config.toml
d_model = 384
n_experts = 96
experts_per_token = 3
d_shared_expert = 128
activation = "swiglu"
moe_layers = [2, 3, 4, 5, 6, 7, 8]
normalize_top_k = true
balance_bias = true
lr_router = 0.000886
beta1 = 0.9
grad_clip = 1.0
train_tokens = 506100000
steps = 7723
dataset = "wikipedia_en"
Below are experts of layer 3 (counted from 0) of a mixture-of-experts language model. Rows are named router (the router's row for the expert), gate (a neuron's input weights, with its number), up (a neuron's input weights, with its number) and show model dimensions 0-31. Each number is 128 + 24 x the weight over its row's rms, rounded and kept within 0 to 255.
After each expert's rows: a language model's description of what the expert responds to. This comes from a sample of Wikipedia text that the model never trained on.

# expert 3
router [129 160 120 129 111  90  99 124 147 141 101 163 133  95 121 161 133  94 139 136 127 123 128 132 129 167 152 145  81 124 112 140]
gate0 [118 148 134 128 107  80 154 134 119 151 147 155 121 190  96 125 154  88 112 132 132  80 120 138 132 130  62 125 140  82 128  91]
up0 [131 119 128 138  92  96 118 111 128 155 139 131 121 146 126 110 139 126 138 130 142  85 102 165 145 117  74 124 139 147 120 105]
gate1 [161  85 119 137  99 152 138 116 119 147 140  99 133 137 203 136  94 104  77 153  92 105  94 137 101 167 137  62 122 119 145 147]
up1 [ 78 129 140 113 141 134 119 125 109  91 156 104 132 143  72 148 114 122 148 126 147 139 137 116 118 111 122 126 134 112  95  72]
gate2 [173 154 121 149 121  99 145 135 145 106 111 149 153 162 163 148 154 165 122  85 161  92 125 121 135 140 163 151 108 115 141 127]
up2 [138 127  86 165 120  98 142 105 159 107 108 144 149 140 136 142 139 134 113 149 109 133 125 134 119 135 170 127 120 115 125 125]
gate3 [144 111 138 110 171  94 152 159 157 174 166 148 165 160 120 122 156 128 138 106  78  88 114  92 158 105 123 132 110 140 115 139]
up3 [131 143 122 133 137 171 104 117 126 103 107  82  87 138 127 123 120 121 138 146 139 172 153 146 128 139 124  97 132 112 158 117]
gate4 [151 180 131 155 106 114 124 108 135 113  86 134 159 129 148 116  81 160  92 131 161 160 131 126 113 132 168 152  87  85 123 129]
up4 [167 153 125 154 156 101  93 101 118 116  75 124 122 103 156 121 141 156  68 120 135 139 124 142 158 144 149 152 111 125 133 141]
gate5 [158 140 100 161 141  96 136  97 136  98 146 139 145 112 111  89 158 142 108 188 176 112 128 101 104 126 126 135 108 126 114 157]
up5 [ 74 119  91 167 130 129 176 107 116 165 142 118 118 101 116 115 124 135 133 106  80  88 124 150 119 106 110  99 136 114 136 100]
gate6 [152 123 112  95 143 111 109 112 157 151 118 135 135 132 110  86 112 157 159 119 156 103 119 132 166 166 128 112 109 152 152 106]
up6 [132 120 105 114 154 145 137 112 138 140 177 105 130  80 142 153  82 159 117 128 105 119 114 118 114 147 168  95 129 128 124 145]
It responds to: Head nouns after an adjective or modifier, plus relative that/which and adverbs like again, longer, directly; e.g. housing estates, labor camps.

# expert 8
router [145 132 115 150 158 147 108 124 127 118 168 119 145 118 138 112 127 126 117 136 102  73 151 108 114 117 156 116 120 163 130 129]
gate0 [155 165 174 141 122 136 138 121 108 102 123 128  94 104  99 118 164 117 116 121 132 123 109  78 147  86 129 119 135 118 110  84]
up0 [159 131 181 106 117 126 153 145 134 141 164 116 100 100 147 121 106 133 118 126 114 109 123 144 151 146 143 151 133 100 155  68]
gate1 [143  99 168 151 123 175 137  99 145 139 111 115  54  88 134 157 124 155 119 116 134 122 126 119 199 156 128 122 135 116 161  84]
up1 [109 186 147 131 116  97 120 148 119 114 118 119 173 142 154 124 123 123 124 122 124 122 136 139 101 133 157 151 136 143 116 139]
gate2 [128 112 146  94 145 137 153  70 160  98 134  60  92 163 119 139  97 139 119 144 122 122 168 137  80 126 118 109  92 150 132 139]
up2 [ 61 127 156 129 156 112  93 126  91 131 150 156 100 114 111  91 133  75 125 125 178 163 127 138 125 190 135 141 120 127 128 127]
gate3 [ 64 116  85 148 153 114 150 120  83  90 170 124 154 135 114 152 145 141  71 117 125 104 111 108 110 139 144 108 155  89 142 149]
up3 [ 76 123 110 152 170 102 129 117 105 116 142 115 149 118 109 139 134 132  75 120  90 124 116 121 115 136 135 107 154  93 150 117]
gate4 [119 124 102 159 130 167 122 120 124 131  84 113 143 127 104 120  95  97 163 123  95 103 115  96 119 165 128  95  70 134 125 158]
up4 [138 119 104 120 104 145 149 126 109 129  73 113 152 111 144 135 133 116 173 121  81 103 125 118 163 121 163 128  89 108 157 159]
gate5 [111 139 110  93 138 152  98 152 145 153 137 159 129 164 112 102 117 165 172 138 107 143 157 128 165 122 140 132 140 152 104 149]
up5 [153 105 142 144 155  99 140 101 117 140 143 143 134 163  92 142 153  96 115 115 125  80  97 117  96 128 118  85 122 123 118  91]
gate6 [152 170  93 127 115 167 111 140 146 142 153 147  86 160  89 124 133 136 135 162 124 121 150 112 161  83 111 138 145 154  89 112]
up6 [ 94 156 124 164 124 127 101 134 103 120 105 130 130 106 152 103 148 177 110 122 138 164 104 159 162 140 117 156 110 143  99 166]
It responds to: First token of a new sentence or line after a period or break, e.g. Many, However, We, In, often word pieces like D(MD).

# expert 58
router [134 155 102  90 142 146  82 109 134 122 138 125 180 150 121 114 158 135 170 122 108 106 152 142 114 140 134 121  95 140  83 128]
gate0 [145 140 202  89 116 136 118  93 126 164 115 130 119 109 143 116 123 134 126 107 130 117 119 127 119  94 117 135 144 109 162 110]
up0 [175 133 138  97  90 133 132 118 128 176 107  98 152 159 127 175 161 145 110  94 125 129 138 109 153 139 164 142 160 134 137 105]
gate1 [118 137 145 134 100 121 131 162 159 124 131 112 136 154 149  97 100  91 126 119 121 109 140 120 155 105  84 103 125 140 139 138]
up1 [124 140 136 137 165 133 124 143 103 139 120 108 131 125 125 122 120 155 123  82 143 102 167  97  74 155 168 119 152 158 119 101]
gate2 [ 72 153 179 126 151 162 167 142 145 132 122 122 146 138 103 118 127 140 110 112 137 118 135 132 104 108 137 183 133  85  81 186]
up2 [144 136 150 148 106 115 124 109 163 154 134 151 139 168 165 138 140 148 152  73 146  98 136 129 156 131 134 116 135 143 108 134]
gate3 [205 124 109 145  95 131 101 107 139 206 108 131 140 110 135 131 139 110 112 104 158 140 112 143 139 183 127 105  84 134 163 106]
up3 [117 113 148 130 176 103 159 168 113  77 132 144 108 169  78 149  95 124 179 145  89 130 100 101 150 116 134 160 170 115 113 144]
gate4 [151 117 155 128 138 131 154  70 124 120 146 141 137 142  95 127 140 152 130 113 168 110 115 127 113 151 152 120 134 150 112 104]
up4 [147  98 151 117  96 107 116  91 113 137 149 127 138 183 157 130 122 144 114 123 117  84 127 131 109 123 113 119 131 125 178 136]
gate5 [ 99 188 137 114 122  92 129 112 127 153 101 111 125 119 160 108 137 117 131 145 122 121 153 108 149 133 146 171 100  80 103 154]
up5 [109 138 114 116  95 126 118 129 133 134 154 146 126 103  84 104 144 104 113 114 136 125 103 130  81 118 135 133 107 156 112 148]
gate6 [109 121 162 160 126 119 116 120 128 156 154 145 153 124 160 106 131 121 152 130 124  93 160 107  97 157 146 133 113  57 166 125]
up6 [136 113 137 113 126 172 139 136 139 125 132 174 127 111  75 134 103 130  95  85 135 138 146 156 135 138 141 123 150 167 150 117]
It responds to: Leading capital letters or first syllables of names after pipes in sports tables, such as A-ileen, Pe-ers, R-aptors, Dr.

# expert 22
router [ 80  72 147 150 168 100 150  97 123 154  99  92 133 156 130 129 136 126 122 134 155  81 115 102 146 154 116 156 105 120 121 115]
gate0 [113 156 123  99 158  93 157 186 129 100  98 121 118 147 116 129 156 149 145 134 147 148 101 149 157 116 104 132 167 124 146  82]
up0 [123 105 137  97 137  82 136 140 123 146  79 111 145 159 127 144 198 154 122 124 153 146 117 133 156 143  86 138 140 121 123  81]
gate1 [ 94 124 146 149 159 130 151 101 120 131 112 113 141 134 148 132 103 132 110 130 125 136 153  78 101  96 125 140 115  96 101 128]
up1 [125 113 128 147 132 131 131 154 145 136 124 106 120 139 124 182 138 106 141 116 126  87 189 105 127 106 122 141 115 156 128 117]
gate2 [112 113 107 135 148 124 136 117 113 126 120 126  85 160 121 112 154 120 121 139 140 131 132 163  87  74 114 114  93 133  97 174]
up2 [111 131 102 143 106 102 153 127 104  89 148 152 102 136 145 136 105 137 121 114 122  85 141 180 109 127 109 114 134  96 100 147]
gate3 [131  95 131 134 149 150 124 129 119 126 154 145 133 118 121  92 159 136  94 115  59 103 121 103 156 164 176 144  90  89 133 115]
up3 [110 109 134 188 145 132 146 140 117 110 123 132 152 117 143  74 132 168 117 130  87  93 116  78 149 138 141 111 105 139 102 120]
gate4 [145 152  99 141 124 154  85 123 120 123 118 126 119 127 130 118  91 117 116 154 123 117 160  89 108 123 120 110 119 128  91 126]
up4 [103 141 112  81 132 117 190 118 117 150  95 129 142 139 110 138 146 114 119 142 135 130 117 144 153 144 130 169 121 135 132 162]
gate5 [ 98 128 132 106 112 104 111 107 105 122 129 115 169 155 146 141 154 141  86 148  88 134 133 114 161 112 102 151 104 121 127 141]
up5 [ 90 111 115  78 153 118 141  90 102 114 138 147 128 180 121 147 172 137 151 103 105 171 129 123 164  97 124 157 135 110 145 136]
gate6 [111 120 183 137 108  85 149 125 133 165 101 112 136 117 139 131  63 164  78 141 116 124 129 143 102 131 104  88 104  87 110 108]
up6 [ 98  68 139 106 126 134 142 170 110 161 162 137 134 113 197 104 135 166 145 124 129 135 140 134 113 112 104 149 144 108 138 121]
It responds to: Single letters or short pieces ending words or names, mostly possessive or plural s, also y, t, tt: Jerry's, Parts, ro-s-ewood.

# expert 33
router [ 94 122 143 176 131 126 135 139 128 155 133 108 108 134 117 102 125 136 155 130 128 115 165 158 140 129 118 141  98 132  94 188]
gate0 [140 172 155 119 132 126 124 135 111 154 139  89 114 139 104 151 107 127 101 140 181 150 113 165 138 128 120 167 101 113 127 107]
up0 [129 143 132 119 142 130 133 141 137 134 158 126  91 158 105 119 119 126 109 125 164 120 163 124 152 132 131 156 106 136  95 125]
gate1 [162  66 188 138 147 143 157 117 142 133 131 126 130 133 122 128 143 122 140 130 132 146 128 143 105 131 139 128 119 145 130 133]
up1 [126  87 142 119 108 110 140 131 156 144  96 113 153 194 138 141 125 126 150 124 161  98 117 124 103 158 123 130 123 169  98 134]
gate2 [ 73 128 100 143 140  96 148 136 109 109 109 105 126 141 140 163 152 111 186 168 150 115 145 136 116 122 147 173 136 156 149 183]
up2 [166 125 142 140 157 117 175 111 127 124 108 127 128 141 137 117  87 119 120 118 152 104 121  94 121 132 143 113 128 126 150 111]
gate3 [ 86 110 109 166 167 161 116 128 161 121 115  82 105 129  82 128 126 105 127 127 138  95 171 102 147 108 110 130 119 153 112 117]
up3 [131 125 137 109 150 150 176 140 116 180 123 149 110 160 141 111 167 146 139 105 114 148  88 115 118 117 136 163 147 122 126 106]
gate4 [107 115 105 145 140 131 144 124 121 137 138  96 128 144  95 112  87 148 134 130 122 132 107 123 135 174 139 144 129 130 157 117]
up4 [156 120 140 137 117 126 136 103 141 154 160 133 103 163 160 120 112 138 147 111 136 141 103 142 177 165 120  97 122 157 133 122]
gate5 [152 135 154 143 139 115 148  89 117 162 140 127 148 159 128 111 116 112 148 108 106  96 110 149 154 105 134 112 162 141 155 128]
up5 [145 106 170 172 154 135 166  97 133 127 121 124 144 153 132 108 114 147 125 138  83  74 137 114 156 115 124  98 128 156 119 135]
gate6 [113 116 146 106  93 143 134 161 138 131 151 124 101 112 129 150 104 126 153 134 103  90 153 102 133 135 153 165 144 145 136 134]
up6 [ 88 173 144  81 100  94 110 128 115 120 122 137 155 123 110 132 133 143 157 158 141 131 114 147 159 159 145 151 122 147 160 157]
It responds to: Middle pieces of longer words after prefixes like dis, un, re (disembarked, reinvigorating), plus closing quote-punctuation combinations such as ." and ",.

# expert 42
router [102 114 109 133 119 114 110 108 125 138 128 149 159 105  97 132 143 172 133 150  96 120 154  88 137 103 153 102  97 128 156 142]
gate0 [154  92 117 121 100 112 141 134 128 144  96 135 109 117 158  97 112 138 140 117 123 115 129 132 100 139 127 138 114 119 143  98]
up0 [117 135 118 141  96 120 101 112 130 115 142 170 132  97  95 107 130 123 164 164 140 150 157 161 126  76 111 129 110 137 107 134]
gate1 [100 166 138 101 130 136 117 113 133 129 115 167 154 141 168 166 153 108 171  94  97  98 147 120 128 134 138  94 134 129 118 148]
up1 [111 120 107 150 104 166  97 134 157 125 107  95 117 102 115 129 103  86  96 160 138 116 118 105 121 140 143 136 112 156 134 133]
gate2 [130 150  70 116 114 107 132  85 131 132 150 129 133 130 144 147 100  96 161 162 126 153 128 117 119 161 104 137 114  97 134 142]
up2 [150 168 129 125 110 118 176 122 131 111 112 120 102  99  73  86 140 113 120 144  99 105 162 142 159  92 116 131 136 168 114 123]
gate3 [148 103 155 138 116 146 150 108 137 129 128 124 121 127 147 131 124 128 124 142 128 112 151  86 127  85 133  98 119 168 106  80]
up3 [136 104 159 136 151 124 151 109 126 169 135 127 156 147 160 154 124 126  96 137 121 133 180 145 113 112 111  94 135 156 110  64]
gate4 [132 123 127 132  86 124 108 111 138 129 117 159 104 128 134 125 102 150 100 142 157 121 126 132 128 121 133 126 118 120  94 102]
up4 [153 110 139 149 102 151 118  69 122 106 121 158 109 121  99 117 113 149  86 157 203 117 137 131 121 124 141 144 122 155 128 118]
gate5 [166 108 167  82 113 128 159 139  75 150 150 112 114  91 112 101 149  92 127 165  98 150 119 120 113 139 150  97 181  91 138 139]
up5 [115 112 113 126  96 152 101 163 197 128  92 183 126 147 153 122  93 141 135 127 133 126 123 127 130 168 132 114 149 181 113 141]
gate6 [150 156 121 114  98 112  74 143 100 113 107 204 108 123 118 120 128 175 114 158  93 101 143  89 108 137 137 119 138 112 140 158]
up6 [ 76 147 136  85 101 155 116 140 104 127  97 149 153 130 122 139 179 140 136 129 121  80 120 161 140  90 128  88 200 117 110 142]
It responds to: Abstract nouns after a, his or no in prose, such as role, victory, influence, ability, plus table labels like Total votes and JPL.

# expert 63
router [113 153 140  96 115 116 117 130 129  82 119 117 130 115 136 117 137 142 143 125 150 110 111 139  57 108  95 176 105 105 117 166]
gate0 [149 114 119 142 122 146 145 123  70 129 161 157 186 116  96  84 124 124 109 172 121 101 141 127 146 136 132 104 143 111 166 103]
up0 [138 124 164 109 111 132 124 122 103 117 134 114 122 135 108 154  99 132 133 130 118  94 129 138  74 114 117 136 113 132 158 139]
gate1 [153 149 159 154 141 133 124 103  99 163 136 146 165 100 135 145 106 140 146 142  84 115  97 169 110 121 141  80 159 133 124 123]
up1 [123 109 121 128 129 143 133 165 139 135 126 156 118 157 138 181 119  93 124 107 148 122 164  93 186 175 127 123 119  96 142 149]
gate2 [127 146 128 174  94 131 149  77 107 112 149 141 113 132 126 153 139 138 158 147 118 119 106 109  88 136 124 117  88 137 120 146]
up2 [146  88 142 136 134 132 100 129 112 110 171 125 120 145 145 142 138 141  64 162 146 108 132  97 132 168 171 156 113 141 112 136]
gate3 [120 141 112 122 161 130 123 118 137 114 113 117 171 154 138  93 104 153 131 110 127 109 118 137 125 147 172 148 151 115  96 144]
up3 [129 152 152  87 132 167 158 101 120 112 122 128 134 171 164 107 157 152 150  95 122  97 165 153 122 137 155 170 134 126  98 158]
gate4 [119 134 146 124  73 131  98 115 109 102 149  83 149 134 182 127 119 163 102  94 115 125  95 128  61 163 108 120  71 138 143 167]
up4 [171 155  64 114 122 144 133 112 129 112 155  90 129 153 169 146 125 150 134 115 153 160  80 135 123 140 140 147 115 161 127 138]
gate5 [166 142  92 144 105 105 120 126 149  96 112 157 137 132 166 128 116 139 144 105 126  80  92 142 121 140 153 144  89 122 105 128]
up5 [110 102 162 119 193 153 121 120  73 176 151 153 153 134 117 132 123 112 140 130 116 160 138 110 152 136 149  64 161 139 126 109]
gate6 [131 104 161 111 150 110 109  90  99 141 116  86 131 146 121 131 128 149 110 101 157 105 110 184  78  60 128 119 104 167 106 133]
up6 [146 109 127 130 153 115 127 157 139 149 120 152 139 131 138 130 102 154 167 137 106  93 111  98 143 167 146 164 158 123 116 132]
It responds to: Short letter pieces after an initial letter or digit inside names and words, like D-urr-ant, c-ed-ar, f-ancy, year digits.

# expert 32
router [155 164 120 137 130 136 128 127 133  97 157 134 110 127 133 179 112 159 107 128 106 103 130  95 180  89 123  94 156 136 111 132]
gate0 [ 96 154  49 157 138 102 142 129 136  97 163 121 148 172 190 138 133 112  87 119 115  99 110 127 149  98 102 146 143 112 144 135]
up0 [177 131 189 115 118 120 129 143 148 153 119 123 117 134 114 129 133 153 125 132 140 150 157  95 152 142 131 164 116 135 158 122]
gate1 [120 113 129 103 147 143 132 137 129 157 143 141  95 119 118 172 131 120 113 145 125 104 156 107 141  94 109 162 157 117 110  81]
up1 [144 158 124 173 129 137 113 126 122 100 130 133 162 121 133  70 146  99 125 175 102 153 114 112 115 152  90 171 132  80 188 114]
gate2 [142 168 143 131 157 163  75 135 166 159  85  95 129 163  98 127 105 138 143 105  82 105 135 128 148 165 122 137 119 131 113 107]
up2 [139 135  58 136 159 137 122 153 157 144  90 131 157 149 128 130 153  89 135 109 118  94 120 159 123 133 111 113 129 108 154  91]
gate3 [ 86 119 160  94 127 132 123 144 151 151 143 137 111 200 118 130 137 125 164 114 132 152 140  97 166 114 170 191 158 140 115 119]
up3 [131 125 134 127 110 130 132 148 135 187 164 160 117 167 145 130  99 128 118 130  66 129 140 103 153 100 127 157 138 128  87 120]
gate4 [108  64 132 122 126 153 127 122 107  74 118 165 102 117 108 122 124 172 123  98 115 113 143 110 178 100 169  86 130 115 123 108]
up4 [108 128 134 141 133 150 154 152 100 131 151 126 129 115 146 178 132 119 149 104 123 128 134 161 144 112  86 114  99 130 153 113]
gate5 [149  91  99 123 139 130 118  92 151 127 123 138 121 130 128 107 104 155  97 118 144 102 145 181 166 128 100 145 136 150 216  98]
up5 [129 131 187 127 111 130 127 158 110 105 109 113 118 134  77 155 127 170 160 152 100 125 127 114 122  96 124 164 106 154 118 116]
gate6 [125 151 110 156 128 119 121 143 107 102 132 105 148 148 109 104 135 114 132 120 107  94 146 146  59 111 122 141 137 138  90 112]
up6 [127  83  88  73 174 144 160 145 122 149  84 135 130 102 157 138 182 148 167 154 127 175 118 138 153 129 140 119 111  87 104  99]
It responds to: Adverbs after is/was or commas (also, still, especially, originally) and verbs or nouns opening a clause after a comma, e.g. teaming.

# expert 59
router [ 88 152 101 147 185 150 130 127 149 142 144 114  87 119 150 112 120 129 155 115  49 133 106 124 154 147 101  99 164 143 138 133]
gate0 [170 144 154 161 111 144 132 167 113 107 125 144 107 123 100 109 156 145  86 196 104 105 105 114 125 121 148 123 175 135 142 112]
up0 [121 134 181  88 173 104 164 177 140  99 110 105 108  92 126 136 134 174  85 159 122 134 155 136 144 136 116 128 117 185 150 122]
gate1 [125 143 135 143 135 115 128 138 120 168 166 144 121 118  72 122 124 102 102 125 145 107 122 123  69 155 126 127 168 105 120 143]
up1 [119 110 107 103 140 106 122 121 125 128 146 106 104 125 114 126 136 117 118 124 104  98 127 143 134  98  81 127 155 119 113 149]
gate2 [154 110 129 147 136 123 106  98 123 119 171 101 104  79 192 133  85 104 140 129 127  96 134 171 141 130 131 120 125 153 122 125]
up2 [131  94 131 101 126 129 119 140 122  82 136 123 133 152 144 162 131 141 128 111 140 144 158 131 109 129 141 140 138  89  87 201]
gate3 [148 113 132 102 121 171 118  97 142 100 106 164 101 134 146 112  91 144 139 140 121 115 139 136 133 147 123 134 135 157 119 117]
up3 [127 104 104 138  83  97 139  98 156 163 123 140 101 106 141 110 172 122 116 161 146 101  97 119  74 127 151 108  90 123 135 147]
gate4 [109 139 141 125 149 141  99 132 140 118 127 129  86 158 145 120 121 150 123 142 146 127 130 122  96 123 117 118 169 132 168 169]
up4 [108 104 120 151 133  89 148 120 149 115 127 139 136 166 135 107 138 113 119 115 130 117 154 154 117 157 152  92 161 114 112 146]
gate5 [122 121 142 124 112 144 138 133 162 139 106 116 149 143 125 145 140 142 129 159  77 149 143 145 167 135 100 165 166  96 128 158]
up5 [ 89 175 159 134 158 149 160 126 119 115  91 115 105 131 128 125 147 122 184 121 176 131 144 146 139 131  94 127 117 132 149 144]
gate6 [151 132 119 121 139 165 148  98 106 143 128 137 108 160 155 135 102 135  90  84 113 106 134  99 143 127 120 135  71 156  97 138]
up6 [173 155 145 111 135 169 152  96 121 102 105 123 136 131 157 143 137 124 138 125 120 147 156  98 123 163 151 108 109 156  94 133]
It responds to: Adjectives and compound parts in technical or descriptive prose, such as -based, electric, guitar, black, digital, local.

# expert 19
router [136 124 170 103 175 138 116 101 127 101 132 135  97 134 112 121  87 150 148 112 133 168 129 105 130 124 126 104 166 116 116 114]
gate0 [ 71 187 157 114 100 117 152 123 142 124 188 102 123  95 103 156 109 141 152 185  90 134 109 156 166 153 130 128  73 128 117 139]
up0 [162 108  87 145 139 124 124 178  95 150  92 142 156 155 153  98 143 101 120 125 149 121 159 116 100 102 119 114 168 136 133 119]
gate1 [146  82 122 122 117 152 116 121 111 123 114 126 194 110  92 105 151 141 128 121  58 102  89 109 113  98 135  85 134  84 108 109]
up1 [139 137  94  98 125 105 181 143 141 181 100 100 126 122 125 133 140 126 128 125 122 165 132 167 157 121 104 104 103 119 150 154]
gate2 [105 148  97 153 105 127 142 108 118  92 122 113 145 142 120 135 164 143 136 127 123 147 118 138 119 125  87 155 145 107  79 104]
up2 [148 112 145 147 148  80 115 104 124 116 108 128 146 151 134 113 114 149 112 132 127 152 109 128  91 112 118 152 103 109  72 159]
gate3 [122 107 149 139 133  82 146  97 127 195  75 129 152 120 153 117 108 107 123 128 124 141 129 107 122 111 131 103 124 114 110 138]
up3 [129  96 126 136 109 148 119  74 122 134 131 150 100 127 145 155  94 107 116 119 111 124 125 136 116  78 123 135  87 116  81 116]
gate4 [152 144  84 116  92 109 114 127 149 144 128 122 160 153 122 128  83 139 130 140 152 146 135 129 111 107 113 121 124 135  71 108]
up4 [106 154 125 199 137 126 124 129 101 125 123 130  80  97 111 157 144 112 131 114 111 133 145 110 139 159 109 147 133 135 146 109]
gate5 [120  84 137 152 192 105 134 139 123  92 109 102 125 146 141 112 171 131  70 138 137 125  98 137 168 153 140 131  87 130 161 106]
up5 [126 149 129 147 130 114 179 137 114 135 125  84 110 132  86 168 108 143 132 159 146 129 150 120 182 140 121 145 121 115 135  97]
gate6 [154 113 167 114 142 107 115  95 115 113 178 103  99 140 104 145 162 141 122 129 118 134 172 128 128 105  93 140  96 108 112 151]
up6 [104 123 155 136 116  92 151 115 131 131 117 110 172 117 136 200 115 119 145  99 168 122  88 145 130 173 133 145 169 153 128 133]
It responds to: Word pieces right after a capital initial inside foreign personal and place names, such as N-iet-o, N-aid-u, K-inder, Sh-ant-ou.

# expert 55
router [154 127  92 144 140 169 136 137 163 128  98 188 109 141 141 127 167 113 186 146 111 118  79 100 149 145 121 133 120 119  83 106]
gate0 [118 105 146 120 142 124  94 120 133 118 134 153  83 100 126 121 105 134 103 162 127 122 117 100 109 135 131 126 131  74 145 124]
up0 [ 56 130 110 112 119  98 132 170 134 125 136 102 103 117 153 118 109 129 101 101 161 112 165 140 117 108 117 116 117 168 128 156]
gate1 [151 103  99 105  88 151 140 126  89  95 101  94 173 117 123 103 142 119 121 120 184 139 156 152  90 119 108  97 133 106 125 150]
up1 [142 143 150 148  73 153 122 120 139 141 173 145 153 125 155 138 145 120 114 149 124 139 105 140 149 112 114 139 145 136 128 122]
gate2 [143 139 110 106 176 138 116 136 140 104 100 135 105 164 105 144 150 140 117 170 119 125 124 123 137 112 111 140 145 141 138  96]
up2 [121 132 105 116 133 110 127 154 109 142  97 192 112 163 153 129 184 144 181 164 141 121  93 129 141 117  78 136 150 167  92  93]
gate3 [148 134 155  97 119 121 127  99 136  81 133 126 135 108 126 142 136 127  96 124 169  98 138 127 125 113 113 128 107 142 126 123]
up3 [139 148 169 111 129 107 129 138 150 162 128 159 138  53 133 113 130 142 119 121 116 107 133 223 106  98 146 136 143 162 131 146]
gate4 [ 58 141 109 135 118 147 132 147 160 145 138 136 167 135 150 107 126 202 176 134 132 127  99 112 120 131  84 106 112 143 115 143]
up4 [ 88 147 112 113 157 114 148 121 113 142 107 145 171 118 138 129 127 142 145  98 145  87 105 131 159 156 111  95 122 164 118 150]
gate5 [118 138 141 113 129 124 142 122 118 149  85 135 120 123 143 113 157 129 108 169 144 113 128 104 136 108 101 123 141 107 157 125]
up5 [122  99 103 147  98  99 120 127 113 106 126 136 120 160 132 148  99 115 131  73 111 145 182 147 115 163 131 108  97  94 156 122]
gate6 [150  93 146 144 136 106 151 151 128 140 160  90 134 131 132 160 118 123 112 127 118 170 140 141 104 101 106 109 108  92 151 142]
up6 [159 136 103 127 119 134 142 136 145 119 121 134 114  96 171 150 144  68 137 115 123 130 133  98 166 136 161 130 130 169 144  91]
It responds to: "of" in book and institution titles, and punctuation after closing quotes, brackets or minute marks in references and goal lists, such as Dictionary of, 26',.

# expert 29
router [144 169  98 112 130 130  94 106 131  89 124 100 149 151  68 110 173 126 169 158  92 129 155 120 125 121 132 111 167 112 131 110]
gate0 [114 170 130 135  80 115 140 127 122 146 118 106 113 104 126 133 121 136  92 125 150 123  90 125 127 191 107 139 122 138  69 126]
up0 [149 137  84 172  97 100 115 131 131 132 119  67  97  96 127 137 112 101 146 128 103 119 119 151 103 141 122 118 114 110 132 112]
gate1 [138 169 119 151 140 134 145 157  91 158 112 121 125 132 131 161 122 140 131 124 112 121 111 137 161 131 147 135 173 147 136 125]
up1 [ 77 124 155 154 127 115 120 125 147  95 138 123  88 111  86 142 100 119  93  99 166 118 127 126  92 125 115 157 139 139 122 171]
gate2 [ 98 147 108  90 121 121 171 128 115 111 141  79 145 114 127 174 109  90 110 151 160 118 163 114 116 126 136  64 115 164 122 135]
up2 [138  91 167  99  97 140 134 140 119 116 106 122  87 153 111 158 135 131 131 124 126 120 125 112 103 107 123 181 129 102 177 140]
gate3 [151 125 122 177 144 156 151 136  97 148 151  88 139  88 132 157 104 149  89 132 124  82 143 112 104 181 100 134 134 113 133 127]
up3 [130 121 147 166 134  98 125 143 141 146 107 136 119 105 119 102  57 128 110 114 152 124 124 149 110 127 157 147 164 129  98 104]
gate4 [127 140 156 148 136 139 125 159 126 131 113 110 144 118  99 108 105 133 126 114 147 126 138 145 118  88 126 124  80 112 142 164]
up4 [129 128 136 137 115  93 109 150 132 150 189 161 138 130 147 138 141 124 118 158  91 105  89  94 108 148 101 123 156 134 155  97]
gate5 [146 107 119 109 153 113 117 119  84 142 122 118 131 128 114 103  81  80 129 132  90  82 168 120  90 114 135 101 103 143 132  96]
up5 [142 167 142  66 124 110 119 142  95  69 130 127 111 118  85 129  97 109 130 125 127  91 161 141  91  89 122 105  76 111 145 119]
gate6 [150 103 188  84 110 101 110 104 128 117  94 156 138 127 136 147 144  83 126 135 129 118 127  98 115 107 171 100 111 160 138  87]
up6 [107 122 103 104 131 113 136 141 125  99 144 103 101  79 116 117 135 170 110 118 118 134 133 144 128 114  73 118 128 113 108 142]
It responds to: Digits inside longer numbers in tables, coordinates, statistics and identifiers, usually after other digits, as in 345.4 or 275,946.